Experts of a small language model: width 192, vocabulary 16384.
Below are experts of layer 9 (counted from 0) of a mixture-of-experts language model. Rows are named router (the router's row for the expert), up (a neuron's input weights, with its number), down (a neuron's output weights, with its number) and show model dimensions 0-191. Each number is 500 + 25 x the weight over its row's rms, rounded and kept within 0 to 999. Numbers have three digits each.
Before each expert's rows: "gets" lists some tokens that make up at least twice as much of what it gets as of all text; "comes before" lists some tokens at least twice as common just after its tokens as in all text. This comes from a sample of Wikipedia text that the model never trained on. Tokens count by the router's weight.

# expert 45
gets: "\n", " =", "==", "===", " ==", " ==="
comes before: "\n", "The", "|", "In", "-", "=="
router:495497519499510545493452517458522499474531477482495516451495521472512518447484512467512510536502516552488480509499453455524486539524500486473517541521539524508516477508468503518517517502483547520475474528506506494490498510481479485519491513497444502520498498521477466524483512471519452495473506497464488512505462451515459491543460483485517490546469502497483482492475501499475481490517528506493458463495489476460499477500505516510516492552476484548513508521543523489531522530558512494532472499475491493439450499513492497471492451479524501500506538481534494467479472526542531532
up0:464491491477491533475524508526483483520508486481506522486526528539538476522502471503545499491501500483503524510458510503512516512517459464506490524533524482460509535501486466479451502510495500516535490484502506454516494474521511525527471485514469526493501514451486477502568489573530498486535475481516503496499501502541489516501515514475503497493476462524476489501487503446490492486482526525447490448510472496551518485492472512510536456486511507514485507542508476524469456486459464464523495486533458525490496492491501456497504532504457544486513521438538482517500462471475501558
down0:514442490460526482535465518504486460423545504493464509513450469457440516462523489497514470487506493513502518481521488495523521478485527509479492486508499509504494466505525567514510511492553514502447455532494514510475531492506485489511480525506516497495495532518499535568505472470515517473532552514532535516510488506526531480537472518485489488494490480536516515554507501492513495506516444528506487481506490509494473523517466514496471541531524486487490454481476486496512522520527506497495481493500502523489460491511446535474490502467515469531498520551506512515459486495510527523
up1:505505493522508497522520547496485456490559498533442477523545501525479530481484540537477526482445504517470504470485509510481537474538530485516459507520492514488467458506485500474496526525525525491488502498475478527522519491507512563554453440512512524486511479523546502502475511510493492530486469535472482494525522504483502490466508512530506546465569524492524481426455525486476503509504520524529515480522525489496490465511479527501522488495502496490517536535501528495512497510468492496483533482467477508522506477434473499486485516488455475509507498498505502500505459510485470494
down1:519472532475543543485502506494486463527496524501475499542516510477485556467493460523479503522486454517466499489488513494468497484459480501473491474507518517473512525514494477497489470490485528502528515496520547458514534498509525483467506487519527473506473454506475462536535467474493483480517506473478482496496468503539485504533549481471451529468497478514506509526468495511473500447485495525518475478477501439489504531506505498454504495507437477506487484549466503499511532460453495554504466497547485487513507514477479470513533487498505483477524450551537523495534485483500517525
up2:508493513480478515527499471540506506521473461457535504499454528512551500494506500516431520542480486491479482492463498506529463491527516493510473466503511503509492526522512495457481468513519503484478546505541478478449478540481501495510503503484516496507505492509478475488490492509477456516480497474463499513482484485467488491490549497487493516523460507514533462499512508470488557490449455494495483543455488479526491489455489504494481486492500490560502498467525494515532481448502491533498548496505518457557479460538501471544458476486525551486535501494488492500478509444501484475
down2:525480506519526509530470490539476538494503520550511499491506521508488502506565538454528547482507486486502542476504486531510495500503488506503483472471477510483471493497558532510518517489478511500478507525493491523456502503452460493502477534519477505478538525482491517498501498498513496495515490501490444500481509536505499444475518499494485488486471462493536494515452503531498513500504500478539525496491520510515453476485531500474500531524498526511471478401520511524484550548414507536455508530514495486504507533490466495484530481470471491491500532519520501454472502530491533518
up3:466485501505474490519483428494477509470466500480501495521525490481497530484513486486490514584518500513486488492509519476517487506482448518506546473527455511464493501481505491502496489512498490538493495486485504499478519514502493487476463497486511562562479526537504491491463511476488491547520504487506497542444510503475512471483540514480502559522508454511488476478472501483539489478501503499481473553510497484522510525532512473481483492498486479498494543511477495544523537527558503473458521501567527476547499515498513480504478513537501525462465547463501546488504499490487525472
down3:514510494517555500524520490488519511541516488513486540493525487529522474533505458529496464479467494492492474489512512530532463483508534502509520474491509472468478493486493528470554526515521503523519516501530505526500506521495494483475495453540462504538476489519509500499493509488477532488536496531530507513497510447481530482501498527474503520531479538491493433505542447535482467444485508519470458478451522485509484470513516511517464512540550493477471517475536481536520469521521510503459498511506513516529487488488506525475515503489476506511496448454472446519461497481463555517
up4:538493511535508503529492523515479517495509509488477506518524486542475487520491437491524545496487496472514514548525530530555480484509505491488489495506540453491514505496451509512492555500496538501526528526449480519504531517526551492481508554510531528532491512481522523462505559484528488480489426499503497499557517482517495486488442503487520530524515510486537516494504535552506533462473571505508498494492485513476520471521502481471501515500540475475504505518498465500509532505499531488507469485543480515508511460542509489470495503465522477479503546512489521476516499518469488489
down4:534482509506503529558494494509502511470502528480520507521514511460531503492487496504523514511486443470540464517525500508529466517495522511480542499517462469523523517473512492514512499532524546488519523497477500491526465469478458470491514463514545463514483505520516526524541507493492432462488505522504468475504463511503514499500473551440522493446494480510500507500530491519567475520506486516455503498536508475513474512462510470484478478508473487519464502518503515530467414528508507477494471555475518491534480485510493473510528519487469499505511527503477468468482540498502478531
up5:541516464493533525473540516527537479521505492499489498518484509489519527518520518486511489497478536482476545492495454536499507486495511520513481513479482560482520500538498433482478486522484466496473447515505478584502542545492483492519510501510517504491482460479513520503526492511514510482500507473497551523514504478496466530503516553500433471469479481490510485504489480500487475464523520541481485560513477541532542498521470514511534470462542494534534506495490553548492486502491529499511528474524501507518521498514512461474483481487509517485492501543467517501508495519513499549
down5:495520510497492544504515523491509465489468471493462506505443488467484510490478552478518510472495452504516492463519482527510489528465541526447507452455525496519484454477515521470471519512498518495485484501524489494517547505515498471557489468456479484517520497474487501523496511498501500543516544472491546485541487498531485515495478517480504527543509530517543488525541510430498503450488494544508457499480546476510520571527496523517477522484490533501537490501511522501492529479502516511534513493515519491517520528512428492521463495507499530509502478506486475495488521471524514519
up6:518488472496538444516480507526535520518485540498560526498513512492461483549422493526510478511458491503498504502454500521479519528499490527490498485475511502460513500477540528481510487506447495508488523534533520497475473515523561480555474513523526508516475507515543466490480528485496484488496485495485503486527505479487488490483474517454490495525553481536490526484588503494459496470506509501515535516489501493544517494512501499516454488470481519557475495539486510469474516502516501478531506526480480482509517498513474459484481470531488542535508506532488486497494465534467494519
down6:515499513496512484500516499522535514514483515502490535493502497528516492465526523465473480517491489455490450475537458527498509498472526518473497523483501505484497505498517482516531501496476512508515518480511546514490557463498494491537496496525516482480503548510459493495481538466562525465524500506507549463510496521513491470499476455499507518528497478469505543532536506521589483491528512513529548513495472493497484506528504461508469494479516517519481494466495514497529556515543549512529474482537514439525472508526475525525478515460510489557503490533445487476474501470500498479
up7:433486506501515476460510400479493496517516532505500498495509504484424490467496516505489536499535500506494524534528502509466498525510513530521471479520498532518516487516526454508498457487479496485480467541504456523492505465497487479493465479506458538527491469510473477458465575481500531498526537455495476491516506484539462523461544488506503499466453505521488515510490523484500502516476504490544476474487482490523491521528517470519513509513515512459511524503482465495479460497531490516540495520498475493492515519500516534522521498519528497463473485518515508485501469463477456525
down7:546539493511469488518515500468487485510455478553466461497495508474526511514507493488505483535443476494499472488504505518483501519496487483501523484481487520526495488525531480501488488477474522512520517508489600460497523493506527539479460513533498520489454495522524490520534523531495514464521517427482482515513492493523514501522492472491474466526501475469500528497508490510472517512476498500512525459520475480505505456507472507508473487542499487487476478474468517475576523508449546493483489531450514468481505502488518469512479456458508509534484541500533501455540475493487498471
up8:496493542517464510451488484450515496517475513476469497544468506511501504509522512527476493559518458494533520494518506492484505484477492457507448508524491531494520473473499528463527552506501521532508536488493500538503523478457451501521500499515483530489514511514502492450500487513457532529482490496515499506501489516496443470456526513506466501519501483491513504504465481461476494465500525506484552467479535525555531506505491522517514477493460512524470534498524523512495511482504487506530500498466501555552530475519462488506480569520525500460519446513458490470482500525472506517
down8:524568520459468535492492513493457529465470526486536498505508470507481535511530528492494519499480530503489536477492536477498493465457512543531501542558497527504498478516524465516486508511489507459496473485477447568507510487488503445474489485520494485516528501498528461488551532497467470508495465502501508488457476473500475526502473497440479508524529475505507510481460477480479515494489542517541513474534504484486438487492514512499478504479497506490471489429492495531519509478498493493496512494485474462521508492507522465538473513482457518518478535519517494512460483488468494476
up9:503473482509499525508524483503534479469501526502475479511521537503501475517465540462430485525456458484502496491512508469529524506551508504536521462547471532487505543490544500483590544493494517482524467563468521467521520500480534527509538504515496518512474512503509489532500496458509494514458554463474480500525490515483502466468499489501482506510536493486537482495525513484507507484492511471526496508541505514484508491510495492489483526513551543475498515492494480500521507521508481486502543440530493556530500519462502490502493490506484496523463497529470537466543476484490522497
down9:503486495560531466536495508491472495523476502471538474504459490522488522486477483470517480479525503481495519514502513477440455443553442457508479495533481501503523446469496497522502512531500520487429473465481499505530483524536493476507508503480459538492543524454506517516533493503493533546458519511497505548554482447532528485545537493527523497497519492496494515443473484539498490501494486537494475478500474525516498526473521514504499523490517497498458534482517528502463490495487481529510513499480514514476475493488475518521501479490529497528517532520512515504530480511469524519
up10:475537519560528486475529530440492526475487524466511479540509489517516484540521459501469443473511439456499437556470496533499480530506525476517516478482499471505504485517498533549514510486451500494501509504472488472504521502481506530514497455504509471472556465549490491489518531509511466492467488505510469527533484495535505517488478488461539509542524503497516514459495534497525491474488508513540524507495488511510510489534494503496480490521513469511475523472498491501443516473500492537515491505489516513506499512515467457463490498493547499498504502513505494508477533554512520440
down10:477487523437497495490493516513490524501517494477485518493544449525491491514484489531508491460466554505502523556510500486490447493542554543533500527470512478475489510509510484511508498532492471493488482478493486468496511498461485514535520481510445505525527526488502507506468468502555464473531458498539492518506479460489458460456500523510512551459544529500528497502489517541482468497528514525499522492519473478476496498549479546505523550492537496448466528466490501493527532516546508504496548521484509476508480496525457521515469486488505482476507506494519498476471507500480495522
up11:493486467499496519526507481565484537480498498515539483468477516511521499526469496552490523521486473494472470541532492476488536486489537508487468478485479472502460516484499489492506531498483526511471528504468546486471524526492473482497490491484488520495450483485511542468481507503513492494495472526484495547540467447465532483503487499495470503441520489544495504524468457518512536461466432528507542515521486486528504491483507510509490468519522485520484471534507491526482458445547518487522482516519508486506511476554476482481472537515509527513505501484458473500500508481461548465
down11:511510515509472489515519561454496514485503490486495542468474496516482528458530486462498493494510500530536474466504474496431467460502532507534456558523478540495481532452515535475519495495486481552516457461509525510524484480442510465489453481485472512504504519505512505503484527502549485507519491524496523497543553540488508500462474493535492481507490501471503464526508519518506500500520515465506488486490479466462514521503470525450463522482531483480472467542493453459512502490465490505490483519519494532528477524466479526505489470514535511476508490515484509509480483487512458504
up12:503502540466509497466509499556528492510491530529556493510505482472534473495459528461482494506464481494459514494505502483521509502512504467526472467510531541501438499506521482524458477530475501476505470495471503510453544459495492465508473479484504486527522471492506516511524476509470500467506509442532517517443512502542505480480510532531484480504514516496469483484499462513501526537460472464509457517511504502484549479468523495492507508482501500494483484566515474474510560524492437527493515519514485548487532496526481549478516491518508514499455497487472492534479511501514497538
down12:534507482486504507513532508480463532484514498478482547454507484483518511523450487518506478509493458477508513513500462487456486507521557446515510483507501536497489470504541522533469501523522525498508513503489530492457486541482515497445470516490541480460441510539509503498492517497468490506523516481498533550479556493517493481522448504470481516472499529531479508520495460483476527482517494505521479447482491511463510571465517480457495513529473482505488512487502537449472522469431517515531502495519519527469500503477442513503503527506514492492489494501488493527502520502503509462
up13:503501528463495500499517503483538482493500468488540502438517494502508498554469557468485488455505520552495504546529483516563468470507474479492494514497547493517503494492508495472508496480512513510489525488490522469495493526525509522484508558533492459478491503513502482478516473492493492493534533499552525549433460485529507477461502514503521447463538494496501521519552492473520494517444508457497537506493504507495499530528448470486450513486500496484517501490484471529485516477554534525510457472474500507510540473535524507506499494483475499471488527484527496496491480535489525512
down13:476522495507532478485502483489505470496545488501481556439473518544493480502474505489536482533514479505467459487456484545528438491504524502536509488520511484485530476518457491482522503490499505476501553513521491508504560521475530487484510524504523539478441522521506517500499474454526516468506489490499496490490540539488499492483489524539502482499507502467503536465544490532511482508488476537500529478451503512458497528496481487476536507504504532463483553485495491497507547479504511536503503473515493515536520448504493484490552510488471455500491509528544470480476464503540523541
up14:523475536448556490512496509523517493439521497499485444497521488497489483514527508499515495515457528479479474490532517501490513499531494504458513528462490473482475505495520531482503517484465566482495529520505483491510471525469509500537519519500509516541518496544501460483525545489477481455509505520511519486456531532494516476483509506499483538494478507493482484427510518473484490487544498448516532503510482515537483433470483530505540499473527528504503515494482531545500488559487527532522541516506521529529484511491519480462528509479517505528505468499520440503515529488496532512
down14:519540474497535526481470488531492503520482502511507493485484520481503481482502492489490475516491456479552473535504483505476480534535469475498523512553512553495489479529459445456506486477475503469484477544510494515516512451496526501474514510491528514498504557506451542513488474541497516480500482476455520450509495480487498450477530518559462496540512460459496507478470517488452537534487482530506477506466519505486513523490457496487467446475524490488505486470491507447535513547480511499514529496495512492470522503478502485464528486473517547507508493475513508500456496520487502497
up15:498541482504534474485499484467472491540551490507488512449455495522497510467475518521513504511475548488515468516473470514525455510459492482461511494487512531465475520547516503502521463500475473491498486492464508472480482537531496502503510542516484525502517437501486486544537530482539514461507489493479510520514495518493498516525482493488518512495467495493529511422524541474467527478535502509505525455536473541460485495501475505516522510537486549458452452513501491452504508517540520464487499455489493512533499500516513544498508516489503492487534496487507467486514510459522478524
down15:478506502480500534522534489543514493488486501521471502494496518482499499534527507536530487478515494488468482504497504484520532497530496539557493551525487531458505491499510565507514554537484491495532497469477466521520509467538557488510496463480468514491510532490473531515531471478489486532526468475512521529486489549495508553536470452485480511523485532557518522489473509462522520465431498481462518518444473485523494484478478539504532511536501484477511487495499494474509509504505507472544533496517488476474467458521508516485536506503484506516454491518473529500461498513526512509
up16:472520526537491510490472479474473488469476546511507523466493485518505495506468469493530509504523531531474498465483489517479491506540504511461490509484525474492470497506510526433493494514486532489466532494501503512479457486544468464507512485503436457460493464498488494526468451520493486497512479515480518518530519506559457478535466487523571520509510487485540490457518519463476515511464498494540501526515550485499485512516481480514524532491486489498502488549500503504495502499460501458483498494499515503507463508531496479454515480496499443492493499509570533459535537470474486510
down16:481502484479474514476466493466519539482520518515470476494465516460529497448559517590493521516499505478488511487534483510481493493509515506509515544516500495518539463489522522478507474478536472453472539498503516521525467481504471508486453469514466499546513523564508488512510478480492517535536503519506480512527477499476537538514499486533514498507497491513545465509509472510553491514511484471479496530529506429438510503518484505538531486484500522491487480526511512492464480498469479496516518500460499488496500523510494487531483496527470487477547472473441459506482521515516519509